From a checkpoint of a small mixture-of-experts model trained on Wikipedia.
Size: width 192, 40M parameters.
Experts: 192 experts in each of 8 layers, 64 squared ReLU neurons an expert, 8 picks a token, a softmax router, a shared expert of 64 neurons.
Below are experts of layer 6 (counted from 0) of a mixture-of-experts language model. Rows are named router (the router's row for the expert), up (a neuron's input weights, with its number), down (a neuron's output weights, with its number) and show model dimensions 0-191. Each number is 500 + 25 x the weight over its row's rms, rounded and kept within 0 to 999. Numbers have three digits each.
Before each expert's rows: "mostly gets" lists some tokens that are sent to it at least half of the time. This comes from a sample of Wikipedia text that the model never trained on.

# expert 52
mostly gets: " UTC", "\n", " Website", " Date", " ISBN", " Rele"
router:495511529512500516519512481524517563483541494498509500473525478497487504506517524549485487527478515491530504496528523447468502474480490509495492539461498508476488505472514505473499485473519515484470541535495515476505502505483561493567482455519489493494507498535484475508462534504503456516513520491543494514476480538497457462496470459517523528473471537459502462457502529473556465492477466485465482538469520489484454510477495517546476508540495544483518511502492538521511483468518495549452480486499530532514481488475468503473470482506515480487510470527529498479530504527471522509
up0:478473458494568518506521505512537509483467483535515535532550503493504498531504523519497492528538465501482532533499520511518504479505477453498522537486502515498466484462508485473486517510480477486494525551474478531469554483470490488497538513470505476512488470489494453513457523463509513539536540498522539553503532515488534501495479485473505513557485544512496508526457514519497487525534495535474444557472497497501500503501491461498518516497492474526528506517550505506521489516488476501496423510493552508488502528468490526499526491495484522535494515473496479475480470474479495497
down0:545505552503537561499488456519476480508523491495506480495515519564487495489520445514484495436453471520520553487494495474518501494508482488511510467514522467496450508510474503498514475541470532490500499469453486462472496504462462502509477503423505511485520476523489488520497525527533485480469486485519500463463470537479529525475528502493501496517505515475497503473470512490468514496521522486498515499512542484435489487453538521494524539501493514478465529508520530477513507519493468443497491469506473520535514557507486505515516501497512533480470513489470492491523517511496469530
up1:506503514490459468550491521498510502491503528486446485531485475498519508487486501555520536459461473518474484527532519510510520517514454532518519490537498493456513572505526510509503477480448468473499500519468468473466492515516455545488488476496497549505541490510535544482492498513522528510503479548504515529487479500509500485473453452498520507468487470495525517529477492536483490499499496519499475495493526524485507574516521514536459516502499497472475493510483517488504473552509528497523519531479512441541504540490518512501464495509491491516517498485478543466462519470498468538
down1:445533506487470458510462519482458503510463514488509504525494527503502530504500540513503493487463523506516518501529503522452547527493531527512528509503528532509528518498477444499541508522517502521450519490547502521517485463496490534480483482469529513507514499510551522502512504473514485551461492518535496462520471514506505484521515515530523501454483510539459528500553489500533529536510509492475486502519490486508513519494490466522489489504491484515523543557451478470475528480529484481530534499506462516444531530495475475513499495518499523497523531522434552487484518523484489533
up2:474468430557507499501511532519525519487484526500503548517520509495554529464509485482504478495492519504557522519514479488457536510485507516461470515515507504483518473521519500502475496477491505480497507552477460500485507503488510485518499509490476479505491479450517535503515490477491523490548531503521470507518493518505463516483468467526503532507496480514476531477494502459499515455502507498505429497513509491499469500540530503506523500483531494546529487498509539508544532551468489504540440516516495558511452492483520509510508476479434462520534502481533467500540481490450481512
down2:516493546492511492498504504515503526537482495481503513467517515532507434495506505522504527499506529516527523475479508479447495488511487469486553470507537471522515489452474522512538534494482520522467462517505533520474508553527498483491469492516481438469486481496448477469490507528465497525473464531516508471480478496507501496485533527514482528533515515486504525473525513490503527496493505488467491475466500486511475539490486472507459467509473533450524539482500507518492532568477492461532517546517496531473479457516466513520477508468516545467484509443486463502495474513494477537
up3:467506471459476460548503497541483508502482516485535476490446474523537525550502527520509532518501487447537483491475493559484506495477492523524489511491518486497483503526489454536492482507500470513529498500490515498479529476508531521520510497502518506534539505492510542520468540505500445539472495546526514528489525459488480491539474522516455529492549526539511499491547527515504539507467514493486462468502519494477480501489443531540513507454507501501483454513517470518514488530471493497497504507496475538516499520472528509524462466542494502528525518509449466503503513497469515541
down3:490471523474470525512490525482489485515527518466520530503489487490475475455485510516518515472481497510484463501494503501501468519516513494494488526526488466489503553496519502446495541509523498470498542525518485504483450461498493482482528465457488535483556485489476492481478514467449477433505526505461466504512480531560494504517477488522526477540462539477495507494464475485508518506482497438509472486473539516505508488518527473487496514517476514525492508540523467503539513471507462499504488473448505499514424472460499523488472522537549490510497523485508484483524456492487541505
up4:518473497538468470524499509541493474513516525519518476512511532531485501491539510492489551506499500500539462480516557483467545508473456499488461516497525480467500517503484499469502535507459487435510561498463481451519512493504481515541497469530483531505475461504457549483528495494462471476515463526499458528498508497474506540495504455512492480529510496503454512514495515488527496504524525506497493528492517497513470472535502535531513475507517518481507531520513535535471471527513499525511524508495472502515512513457495515514519549492545536496483517515508480539422507531521466494
down4:516544476468503533492514497475480501472486513518482526493484509530496511482521471491511514511505492506560494482512463523494447478505472508466465518494481523492492483480493521548552492483507533500514490510508452524438526483496465537496498523477450513485558508539526476530496469490469513519449506518473472470455497519487521484488543492488510544473467535471497515507507477519465502497520484481483490502500432465499481500483437488465488531512510523514485499581525472535497548494549500492509542493521439487495488504495486483498490487515497501508537535481496515507508533507515503527
up5:500548490483505457478457498533528545492472499515470540527513515488454486482483478496470522492485498474503483493503483511530482485553547435473504483504529470518519522549524495496465505518523513514499521494545483508456491513470491518499490525475542480544505482487472496499492463530480501516502498521510521477504509474508475538522476520519507468473509440521544472506483565502495480506513483556479475489459500493514536535515504514510547485479475535461523467487529513498496503502496520485469536532487512486515533514461499447509523467462514515445506477440481504490526505519518490498
down5:492500535522479498480535487497490501497522529500494489535544437516488471467509499535455494475468498486526449509489506548468493525498481476505464525455467468491525493508459471490532462485470515505527529487499470479505481512517514505486472571470520475490511498552542478483490497455508471532497499477494485500505472490447502493456484517568503519534531475487504528467497517450538489498497470500501542466484503458497484499468475529480483520495456518502513505528488525496500462539535504522501475528518460494480479484474491508494532489514502477511467468515507519532485537456475537502
up6:459511488492525549493475492504464489448534502507536494515512485488476492513460490510519495500510522526504510509473478526494520529498495479502509499514489509451513519489491485512543463484435469446492506507479547473474495479484521484525490470517504518494494515511481529522482520511529527483516498502496488499509497485524548518507515463451488461479515440495529520456529496485497475498522477543488469517467456468489510484421487480524518482512537536487508556492564457537467503521498499456491479561512492500450512498507534507492475495497525448469502522498514515482469463515483489513
down6:512492465460468440493501485536514501542445466488482521466472507482477488462490498518497504484514528532503493488448490525476484494559511504516512516457546509520448566507523476506523472476520467488467490547508484484523526528493513490525474488514487477479503489493486513526509507525482483519488477501530505496506499475494487539496492503507526483489519457544515447503444489503503473513479547566528513527488521503519496492511519512490495531518504529494516522527469501506485460495491518538467508509490501552509508467490498488515506521527482483522495434468536521563481544542530500495
up7:523493455474479467476489498472528504506466521501528486497486496546515542511465557506508519539480491540518487486528534486501527513440508492522475540456522522508523512497463490514500481510512491513505502517481496519506498514473504537517516483489530487490473535513505495520532498477477516500451543473528498483513492513511494511465524508429480520555460503544532521472493542517519542485498528494490445547539504489517498510516543485510476484541517476459477507480454494504517493480470449477506457491468496496499503525473503491477486549512498537495448505489509497525477529516476560528
down7:479460491490495549479534533523566482504493541491498452495513497475532525486498496522496468496509502472497499492490499476513506511528548480484488440474516500502491484537545528530484517483517500464502474491478498472511477481536489486484514514499517513470523520520474473457504499438476468485511538521486510465497533521483495488513454461470511456486530519492480454531516489458494504501486492495509556499511488528474491501512478496492502519449498479556497531512529522535498519522457471568481506482471517538499535524484546453508483461517459498499458490484473475514473511475516465496
up8:453513475475520488482536520487500495471463548523485503500514516540536530490521522551546510532509477482477569522541496498476484512524480475459510483460487518496472534488520500466498480477505522491539473449514524511458511473492505461465511524476468470514530477516489495511508462466519493464538504571503497499519512511516495515486492468490545491492526499468509514519476531494484513503472494511486501510520437521512509491504524497461515482498548507547491483494485465486537471561516470504497518511507497502498491489499541551448537514486498476500489473549511501458465492519478514501
down8:519513493540465516518516501525469526519494428504512516520442479483524497466499528490467563473486525508528534521516485472480543512538533542522519537475497492462507506509497509488514502493492477510500530519468504456499501513502497555517493494481467503495505478468489498505503481497550495491511503495490476487473479524501477562511518553489453487498490497552510496491451528540511531502536486527511547494434516499469491478505507450498468519534481492471474517502464490491483478475475511530455500473481454489456505488504493474515490503517451500510481526541545523496502510534481520530
up9:530488504510508524490514504485465511519464518509469483454505499529543484535528508467510513525556472525528502487515554529500507446549412511505449553486545458534493511473563494489523518505501501471509472506507523464455472483562490472503489524539492556491504505449515478484486487498536496492514544531509518492473523494509504499520489520512505520477498507524449488493501506478510524505475529514509508512492512521472523466504473482442523486473517477475519513510492514512499492497485501531530465503496455550479520466506490516518480518526501496519501498505516475489518495484544529475
down9:533509526553526500496499559541465505489510507493484552527469476520466475497533509531544501518494461481465486474508514514491540489474501501492497489499486478455468519494517505488483477547485512509512461492489506498486474543523519523508463553515507499499545470497501507497533522507508516483523496501496495460482540567490485450470484452507478529526528491524480488534494501533511473502477483524462505489468479505500485529518541519473510556463508498469509530445537520506488520539492514495484504451493487484478524516529497512468517464477442467492524521498470478531467476511544497477
up10:523474496498488478503521490489538512496513474484499530498551465496453511500475489490446495502517459558577508516458487485512541520511496514464496507526500505493482499522532508474510457495495483489492501475533521498470500460545514513522520479498493455489497475485522544480519549529493488460499517462504495505512475523523472484482523457512507520529492479483557463474499443525485532475484498528507425504486514496477548488497518532465484544479492465526472526486498499535501511472526520533497489482500506478477457519490509544474506480530510484475474498486469486472474486476501468445
down10:480507514446525519569501526499451511524479440541503502525513525505543513473462512480516535478480518456495471521494546493533531513507488492535535500514440488503532521538499527509521497429477517490478471491530468527541513494512484482488495499477530496500529497496548520526498514525489503488512538528508511470563505485483495515538518494526521528513490502495521544513473498465489480499491509502507499467515506487481479516504535513476517451475464491477511547518563496480478485498484483517545516492499527494508511479462494486502499521513554482475493448506446501484539469503517488492

# expert 87
mostly gets: "  ", "\n", " Occup", "===", "″", "--"
router:490524515545544523500520513518538529529474519514520533515527497538479486516500538536525506489519511494520501485544563476474508532538492492490550491439529535496511491480476492475525487498554497476454479520523456509501520500544557478530450463540485509494530504536513522497520519459527461519499506465525523526509526513519484485495457447483514511468507528515516509501489489486531503510467501492483468515462489481498509500506496527483440521528512553488476494503500483498518502536477522483495487477503502498502506523493513447437450490471492478482492517504510522533522512517474527521
up0:478505550546507531487507521529523496469469495461496491502507517510515489514515480470512502486544514468525535519520506488515554496496492508471542491501533485511520498516480503488488521516505489490488511468473466517489466492485534503536466460502505497512488478480537471500502489508446492525494481513537527483478520507490512517480532522527501543443499517461525473508536484497537505540531489519460532513425472485482498498510481491484494483508506496461486508484509509467537473500494445517545488505523514473454535526485493537549443490511532499557463511428450528520504490492467503492
down0:504451491522420528526479470547510528513507498478478553508519495577498509504506512524477507502494474497528521472511518486496492490510505507501521531490453481479485494502531510480496469511470491487444503509472493506493492486483474524496485462501470519460455495520504464480481522507500491527464488511547521500530505560463496490543475520483457536465484513525491484459520475497521447497504493481541493511521494538504481477485523550448558483530540517494493499483494448521509501491489479473513465464509534502462517473531500519502510495538467506484500505532511481498513520559486506492
up1:507508500507496506517482552516524483520523491501475477478490506480413519477485464479522479543459480496468465493481519480530479495484501474541478490463485497501506464493469522445482448489527493493508505515483507464532513532532548523502459498512455491486470503506541521538509448495497473475506524485491518481497545498507499464541500485520506462497531509524502504489507479507507474435486545517484479489533500476474507520494487531493476558478573532494504485519486519523482525498491511493503495465472504437534521500528530486520495524493491541467495550512473471507473490484481516485
down1:489509499533525494532476478483452539480486498503538515477491480477517525478530547449510461521544497489483549509490443518474485501540494528493518484507528526515524533490474519499552527516506502528509534472494502485451495456472481503503503456480480426498509486517554507537494454466494515490477531519510487510512491546527511532521495520509501478541448490498476477549521528467514488506490509456515480508494495458486499483504490497510533470500502539507502522500498517500500508493524536543514522525540491465501476486509535531474489554509508536527488484491534530522504463485475509547
up2:499500495532469498480478507512507499508489478499489504469503485590511520530505509514444516500503479514482487501527454466518521527502527506526488494497486520527504478539558496513531473525503476497458506501505473466512477506461526518478523525528512515486503532522464436537465505506525508489472516532482478480476489515483497494506489490514558463511525477456545449510510529465497536514482503541479495501464495495467499489484523533452507498485483503562489486489545520477478466540505515488485483481497492535487506529484524502520472464483513532528496468560466473496503507547514453464
down2:495491495507469497476474486466475508525491541517483520521484508490503478520483532474523514501472487536447470558504515426503467557515509493549508493563524499462514524457516482534492518491508507457503504536499505484472500506476491561423521522534554499512503520518528501520548466501529478524521501478493517468524516527534484524473466451514496462466554476510516534491476512511476468462483513521584494513509479505518531507482473474516479493521527492469493492523517493498483505494505475497495510496526481502511476485506509497495471530490517500519513508480510533507500503456494502515
up3:540503466516503476451534509449541497477489462484540476488488499500531501503532496479445440511499508517498520524497502465505512561503504484525513482495520530518520482515474494445535470508529514538470541512516499487477542486492522459500490462512506495515480521481481482504487539482539522502513481479496526474519481534548517519506481508473521488514541513505547536484503494496482476485468521462479490483498478513507538448516531481450474493541467513529523488466512488521518480529546524443521516543479511508474485494497478535526475536468450530536506499527522494501481482508498485521
down3:493478518496507522555493524534520493487505459493466512456446514470499514476495482513502466526514486507505480520507498537508468509504506474512482465523471539500500482441460478483502474471508516523486489500470496424532510457509482515479496490454474476512507468516507552488511463478486502520436505516519507529490493554482522455528502532455502452531490528545509456488488495466529471483511533488502480519530467476509495511528489506507495495490494508523509532467528483532533541495523502537533489534480519497516492487533493519531500526508480536477487538450468518507463475550496483501
up4:516468487527534486513477491549477546475487502546489525476493495509527499501513512519510483513522496479565496553511542505538501480466482516486457495485468477480501475497498492479486527496483486450511514516490442503508491543468491509481496517508505519503496491515469551500497496520456469514483543521504506486482549535503515484531499492528538516493512528510502523511516546490465518509523525482477526540470514487523524461500464529492536478545491520526506489481479504544463471566512483537481522513501449504554457490498494492462518451459502475516504491522521506514531519546461515526
down4:514521486447478547504522548491477468495520499466480480506528487552502481513507511522503514469556546495489488501499492547516497504490514507459487520500482504503509510506530515476527497513495450512508485511484517497482473505494491502532514495530480502535508480476489480463519481495532498486500471523501455481523470530480516465534534567508501458475512452476485501526523469507492495477532428486500473469486527487498480489544529474475504499468546435514458539500481521525499521495502465473465477436505502491540532485522522516497505478497461471502510501461521533502474485472536530459
up5:440550538480465518526522509477504520517505535476489501503478487456524481516492492510498513497498480497488490464460522560505512470497515512463495459497524532526473499502454468523544496488524482507453469457493511479488482486508513518529499507494522463510488498506481482485499501518519456540489481478478484515507502510468473493462501474480512512467463481497520538466520515473514476533500505487490538518519568467497527476505533503496493540516507526501475534495565499489496491473503519488561458499505503490507454558544495461458477520437510477494524488461456491478477479488505505471
down5:493501466466485502511496431535512520498546544538481454472532513488487485489493495489478508535514504469508522499503510476515484492477537499478489521470537529507515480499505533487497560466503512521509508496472501508476498539476537485482528474480473495508500490495480487487485444435512533482522502564512509507515540481493549497520505495455466484511463506494491503513497492489513511544498486528487473484526519492503498506482496514505511470473519541549474486467504576476485471507492514478483472495490528576493514523471518490510484520546478455494500451527561484520516472518486470509
up6:500473498487474531470529516517485562526479487518489462477537534519473536528507482523464489522478527504533522472533507513478486540495470465520467465454487481504493506531545463484485501468529466462462445486504510503497497487510550534518471485494562483497470467478515489498512528463495489493506535540481481507528484503499477498509512480495519541498480473516519464486455507457451461466487504498494491518527512491467487515489481489505511505455518498460483510450501545512493507498508480472476477441528481503485495506469468491516486490493512486472537514514513527495486494529546438465
down6:523507491483490520532561507533492456500533532484502486458463500488504531519499499509533543496501537481520479503472508497479524508483539508541487507521474535503567474497501517435479468484501507501561480488506504518483483496542500500497524519503493541506520477505504476441466467481476462470487485487521494473499506479535477513496489527496528459456454469492532525474568497511557500535499491459441554508501504508545516499538473488504465504535545491511536487540498504504500490507518483495485504492487454506513489522530482501485513520511489494560482498526481523492509512492526506497
up7:507522530498525549473538499534495487480523488510450465505483504504493537513511438532467514513494502483480479489492459499510483488478438491470505539535496502480511535497519510526469494511545482497502475499497519491451522469538554495461478527525517503517473470519467491471509519548505528470473522534476503498545527485481514514489470491495522513491499541478482449476563527456499509514467552519565500475509482494479481462485509470537506538466520482508499490537506506493465483504479508515509494454521470519466467521526497524508471510491539466512488525516522496510487477512498543488
down7:520530533461461491516482469515514495493481477503496533532517475513470424491496513474543472493522477521520481514514482450444526477473500519481516502469520522524504537483511529479486506483481468475511536523524498508513482519520512489511515496479498472493509511483527494502502476534478536460524462538505466503504540493527486505489509434515475476501469479496486476497506529506460529482532462528479531538512547510535472496496510512460499491519488509518539495496498511563501502450518478514508483466467490495440513488508537494508465499474515537557500474479497484461460519497513558531
up8:508480533509486439489511508523523479492514532499497508460466489503525536465472510488468497487493549451512533527510558503465476523495487528477517501489532461495477505490503496488503532463477512491499468525505528475497501485499514519505456489454472499478503520524518506490497520472463519484493522511518490481538477512498465497521509445450460469497518478551543518496438470508533520522492544525456514468463515527499523477514459483506461489462498499540527461502510505535494495493529499493496457532494523481460532486522532465459476503525502492507448504506535470486555507525488514519
down8:483543497505501511525493467514476482516493472490463480489501508481477506503525491467523509474510526459482484500539481523483486480530548483491504501493535513490535453468526492503534491492561475464478457454543470500492515502491493522458501446497493509556481495524512490504531511445505467463495509484475563510495502469520488499532512486499468517521470496525521527520453516517517482490466474496480516531472549487488475498492483464449487545520533485458502487538500495523510479515488501525521494553521528487471515525475510475450511473526477511482515506526531508479465478497551521448
up9:529491469517505480494499462510524483507493450506544448511472533549514493496486492454491505534526500536500504469510507497467494497497465485550528519485540490425528531475525491518557511510549484500474488494505480527461502500483447512492496479498507452493491498469449504455507492549491470482470484466525520502517513489495490498509483481467485497524516514508467464536510512513520503490487506512460488506548458478443536405487504488533491522541475518530519496510507503503495499511500480484479560515493493505529505485505523492505521504512494465505484494480460482486503509497548539512
down9:502501462488478472477476532518566490498472481477484470476512517483498485473504506509500505494492471484515540463460523515504493505465511501436452480478536436479526465481472498546467488481544507464507470547497499517507517515478530461502496559499517484516473480498494500472492474512515493527504490480500509480507495510441506489489493511513501535465494506446553485524476521505525509538497461508464471525507518472464540437504499480466467471477504518539506518518524485468513505505478484481487482493511514476504503498501490497549478444514456444484491489470495480517512520469501545521
up10:489518521489499532493505494471492494511459488485533498512457502480535469497537518515467543530437491529499505520481474525483535461497493470494502522512456510521511473453494509494508481501488488506498516534522482504501519506516445496478457482488561460503518511549482508507513523457544506525456531519481470528459471470477518480496511505492496536517535466542536508491485488504474521484455490488526518459530506522525512522482478506501510538499447495510518536516515508523481458481469525473535496491522447465500508479532536499461506538477504485527482477524481523554484500505535532548
down10:491500506487443473461506501571498513487564510529477483489555522528540521535513477503478514487482495484518554528529449513513474507482485522454490480507489486477528518527478482539501488496504481497468521523507476508494507507503529524537511534503513529522531520459496448516517496532481523504481515466494520472511501497495510468511444524494527502504534461519459499524522520524507471522507485498461443489471488478469487504511515490508487491510468490491492497495444496519490482473460552491485508492476481509457501479438508490457507470520514479509564479498522538485522498556496479505

# expert 108
mostly gets: " Genus", "    ", " Website", " Died", " Occup", " Species"
router:500508492492487476513508443492526518497526497512493516488524496532498483544481478528489501518518487494528516499500512495486509497516494480502446486472501500461508493492508453460517478507520497482456501506494530466543460512475549526533531515534496461449514501544468464518495523486482464509481507455454497475465467524525504465506479471522470537477507460470478472491539521483504501488486463475482472552452526496495480473444475514487500478550490565465540502509510485511549497466486492517492476458502481513536491523491459494528489503478524525511440484511504503501530506530475538482
up0:496514495467497504509535516533504483532530465526524474469500541504516527511476515482514492483495486486463476511486459438492498487513466507473475481451487512470492525505494482465496490501497524514513516447480510454488482588509530490489471499478496517500497512503503500510513498506488504531506513477478502491501525481520511484519521491514510461570500482470497534516466509511550512471529467544502528486506538523505457471456506465556483542453503496539534534481499498431497519444486520466487478463521520450536554464467496499482506508497500498485488517511477485519526503500494488479
down0:516472524519471548459501476486477537493519497491495500468471507519527495512530516462502544479494492433517502499536499483493509525447508485509531506522499486526494503503461518522483481512557503507524492488530511488510521460499471462516519497535454434481504498520537512510477515457510498468500520459512493494459480508461474444508529537498473482501492507479468498489519486516522490517470510480504462535506525492504534520497549540474500521476522538473517471505477537523498496511533535551515496489490459518503446531470524503471495500537483535510508485502467443446474511511505463516
up1:508493478481490439491532517496533489464523507490535481469501526532506541526496503502498498520481508516483528479519502530481483488508510495467473560523495494479479492500505506497489505510515557459531545514520477507483554506512521501521503516465507441487507515497492499511502485515522454466492527524535508535487553482500509503475454479511469517493483455483522452507491491445494450483486474498525457498495508500540462505507496536462517499490491543527517447445514521553517496553511500530475499497529552487506457516504498490478550508515523472485519521518515504535460464531475512496
down1:476493501506494486490499441534470519464535478523566476478497471455530528549530521472514535511504516518554499551505504504498487505564494512519495498487500546487483485483529545523515486504523447509428513511494463490482487460474475509494478497506499541506474489517528508500501507512464510474503515502497504480511496514484479507519507503502499541516482551464500521520524519532511515509564490456493522474495493490522476486468523497501500465512515510448522513466484463497490435476501498471476506519515498480456504494456440495520450477472489490515518485468515513470541519487479482512
up2:459496507485487508498529490475499495480524512470510511478507514474503529510415487469499519469515501483486442502474468499519532504508467497534538515519504463508513533540521531485468520446534517492536516491481487496523515486518508483538538489482534513496533499502491520473472461548479477505460527495494524461520512535464517495502500536465518501529520495507462477518525471541509480516506460501518501517494500498487467474473539496486534515505521534487426511513479491501459439499533515458483485515456466526467531494467502520551503512466502518466472487501525536510478491458495516498
down2:509509432549471518480498482496487491484459507492542486493505465484516524506512516501536520522501533487471521494494537489501501492490459553444472504531575459484485494481532485517512480510477466492512466499467506518442498477503495534514527502488515507514484520489494501512504485471548498529506463510510486522541474499529487479530491505547519465509471476479541483478499510507497502482501509540535548529526474505514541492494492479491508508457489444498537511471492459471489471528497509528487504462513510553520523457534432522486526495555529516499525521492484481515519517529493497502
up3:505480476509469480488482485510494454444537474456477480461494496509490480574529481482467540499525473504527524529531452475471513467479503505521486458481498530497499522523504498471536534533460516500497492523504452510510491500434512519481503469552509499525523481511508503527513517527532477528520479500506527476500514454485511493517492533497512519483484494468535493505519484465554519564510494508509516561527514511501496463488522460513516521522490494507501510494495533483491491426481478503496510535498486484489514467510493520538514561481534526490516456483537478521496474506523492469
down3:489543491484536516549497536488489538506490440532503543574493501497458486502485492490479494432490452504482491496525492537487519506478504490506512543504509517526523496510488517491485513515472495481474520510480558468520479473489522502494516535511536492518513513490534471508520530492547480479484533491509529496490509486492490530516519501476540525470492528488478518502512487519498497488535504489432523502481481485520460510494452530473524488543470490524475544506483504508532510472539456484502470504497465454530434505524530467520480520519512498517553514504522491566502525526521502504
up4:524495488495541521532483502501480467523501467536533494490498539488546497492514462487561454446531532491486499488479511465473486536519517463457495525509495466497498502520519520463518500441518459505492514497524529498522474498483500544513515497520472456508530486499466517479526490537536549514477495487525487501445480475540503496512487495499462511479530504471495487493510509489502511549495544601478469507479513457497511509528448496519517519477513518515466508512522483477506499538489494493455540492537478490495507492528502520517492493494537448496505531510497535540476511490515513508
down4:501540509476496469502496528455519515556485496497537502516516504470486499493490521473500488491463499544456512514487491457517483520454496457521545475503489493504512474510536460474477496520493450525470476442522491499494525521532467503508544498472487481467477459511495498518511482462491483461481471536506529476483522503562516513492500511502514483465482519515469478453517458458486495508503456471504495475452525474461477473498491481465518458468525531515483494516508476505527497531468515503507493546486503483509485551533494501435483493487509467477505528474443493510489512540505467494
up5:519500469517484503486479523478484494465489508532437480474496466491526530469555510527513505526509476524482494496539529537515475496458465490496521465499524506526505455506511500514448496537527517520522532499553472505517499494531473503496518489529512530461503525550475497500513523488534465464483559479490506551489524511519462534472518506526487507510503518512498511468517494477525527493494479522537503515460488571464505533520502528491500539490511522503537511511515474557499538503495460525526499451513527506542523478497545524498515455511506485548504509474468525487504481534487518523
down5:525511442518493551488509557464488509464476472519507465494514481522525471494505521517528495489491502473498487541515468466481511533512497472502517522546516551480515496500472525463461504506498470511481490491493492489530506525490506499525539498523517515508528513511460447470525485499480527489481443545504495515494569493495496486483486483521459462460470491516489477481554506548506530495507546476475530504526468513486504469509473495493493470525481493477546511451547489478503517496498497448493505466472541479483502494480525529453528464506508486546453532498464506477511483487475490491
up6:535464424514467479473487476460460471478519511499478541550505443520487465505492492522476556531476486528498511502506473475469510483539466525520502489535479533457527565510534517483495481519510471513497496529453476524489519507495477449517514508511503534491461515461511484553470531501538470483547533518510497503497526505496496485503465450489499513477508473473489486495524512476453499506517529489523531501488499473502503492492456493483517480513525502493507450454512493531492504551531481534511537524515483513547502493490523499504488462522509496492503504516549510505511524474522482505
down6:497495508467546484492491508500486488510489529478517529490506526464470534497511456498507492471452501477465500507531494498514538492536481484518496470461508493470497485490479482479528537463530477452512517502519464545527535474490524534508503448461493440480490492445507517481530472531488509536510458492478507479471477478486489463537554515485474509521513550459542499502511498506513523498449461479515522503506471533463505526498520522482501502512493472507536527536516499559536467448517541489506476493493457500493484486517504522505532511492490489543514526473498454468495532539500512517
up7:505539496506459488529472551521521506494492490498463503488492495441479462526464529527513477520460488501438535462507505509564490500550538520498566455516527457540511535511515458500509539491524538498485521480512497479489456530497481506490506492522514508479522508512510506548517451491516504513507502489523503477495494518531543502495478505530554491546465499491498431518489481502528503543492536506497476512478443477499503471514479531501517530502476519520502467514479512496467498499528491507468525478495482476504516524557475491487514515471471506496490540484477482497484539496529483506
down7:457502516485506469536513460475546417513498556543520495495519501493517487494511475496487491536498498508501478531486544525514494511488431502519500534517464450492498550498484493540490463470511512513515490502469478521507548499543515527554495520492511492487482509524478490515511556527495527460470512532502456491483483497486523503498505487469493524470458464483495482508510489468515491517480519480504550510509506531516528509550540472501508483514515504530505471488576474513498489542509502497506479472502534526480484474484519494483516519516492555490546514497502509468476501448504465484
up8:518461475515522509524490489527508514490547530466489523485525509506485534502504523546512473457499496466503518502479482536501506516456479531496476524505516512505483469474510511479528489500477440509508523471486488476483487472526550523541468491513513488514495495504488453512452498517488493504514496504489493521485492504525487496500535487519488481487469496497497529453464536526557483461523497539484492476498514551504487491489530449492490462498510536514520524530474518486492497485506543436558446509497504442527489481574487521487551494521564467499515464526479501469472492493510483504
down8:475431530509498472496511516504487496502515468518498485467469458480443516466483504470547531474484485502494445480507459503497504516537576459536505498490504505500481521470522471489528506479555505475491509525492486516506493512507508494508507479560461538491460491506511483508492499508498554527513542499516506543458524502469498501514512523501484565494480499473468492534504465522569507518497511467504511482486499512468509468505454469522550497528502488464513503499525480480498545532500509506499520511480498489494489478548526518528481464489502472461489531535511516528531512517531533492
up9:526547454515460480494488499512519544513512500479508479452510453499502496520509477538485494480469499506497475519509511448481497478499523490474490512508500509485498519531519518528482472533457520464485510474458477502446470514475500520537483518486533473512443502516524452518499536523471526451452533517472475483547486514510536545478503451500526498505510478522529458501514525527500513590515490533523502495512527507491515519495500529504504516535511516548468502522483495490506513458551489506491539520517485457526511515515482463511508527480513496517501518453502481475533497540508474501
down9:487488465512530500473534483517522512492480462504483447541519529496481503481473491480512501549489493485510485553512502523477518471526489510511498528500522518499495451485515454507490510455466514488537489501506510479540507520529490502513454498522514514474474494484472547522501507498521449503530451469544494510534529538493502518476479444498524548511527521553530526514487511494480452516508490473525522463492456514536471512496514516470512450466532517513488486511492473445485464466475511530498487520465518498502487514502467503538472551501490510513496484490537458467499469508515551461
up10:487496479539471526542500479528449497467510489483508496503497537466508461496474475505484522519544517474475499502496536502524523537496506481517478478485494511462516494471509524501478467502472513499488506489480522546512498494501523517531433507529518511491552474534474445484511488511463461457507530518492487493521506487526476495527468490457483497496491514497533503554527465478471539513496453513530504524519532484512513490481503455476515527508509519535509480497495508536446494493538473530478500479488511511517453510494537558530512445542485515467494534478457484478534534514489496557
down10:539530485493483501491487515491505500532539484502481468499478491477539538483485502508498489490531483532472511511493516480529486498494525491512519493460482484542478457511481551505529525492523519467443520477491453470470445556457520490518483520468477539533478487533517524466540508488500494503505455510477466488515495473477470525528532487504496518522511512495492505547447523516492509447480523550507548496518445501507501506559486531491498499493477499533550491503514509472500487505444475504485517489539514487489502452490544542508491548476482529479493487492481511536478530515525480494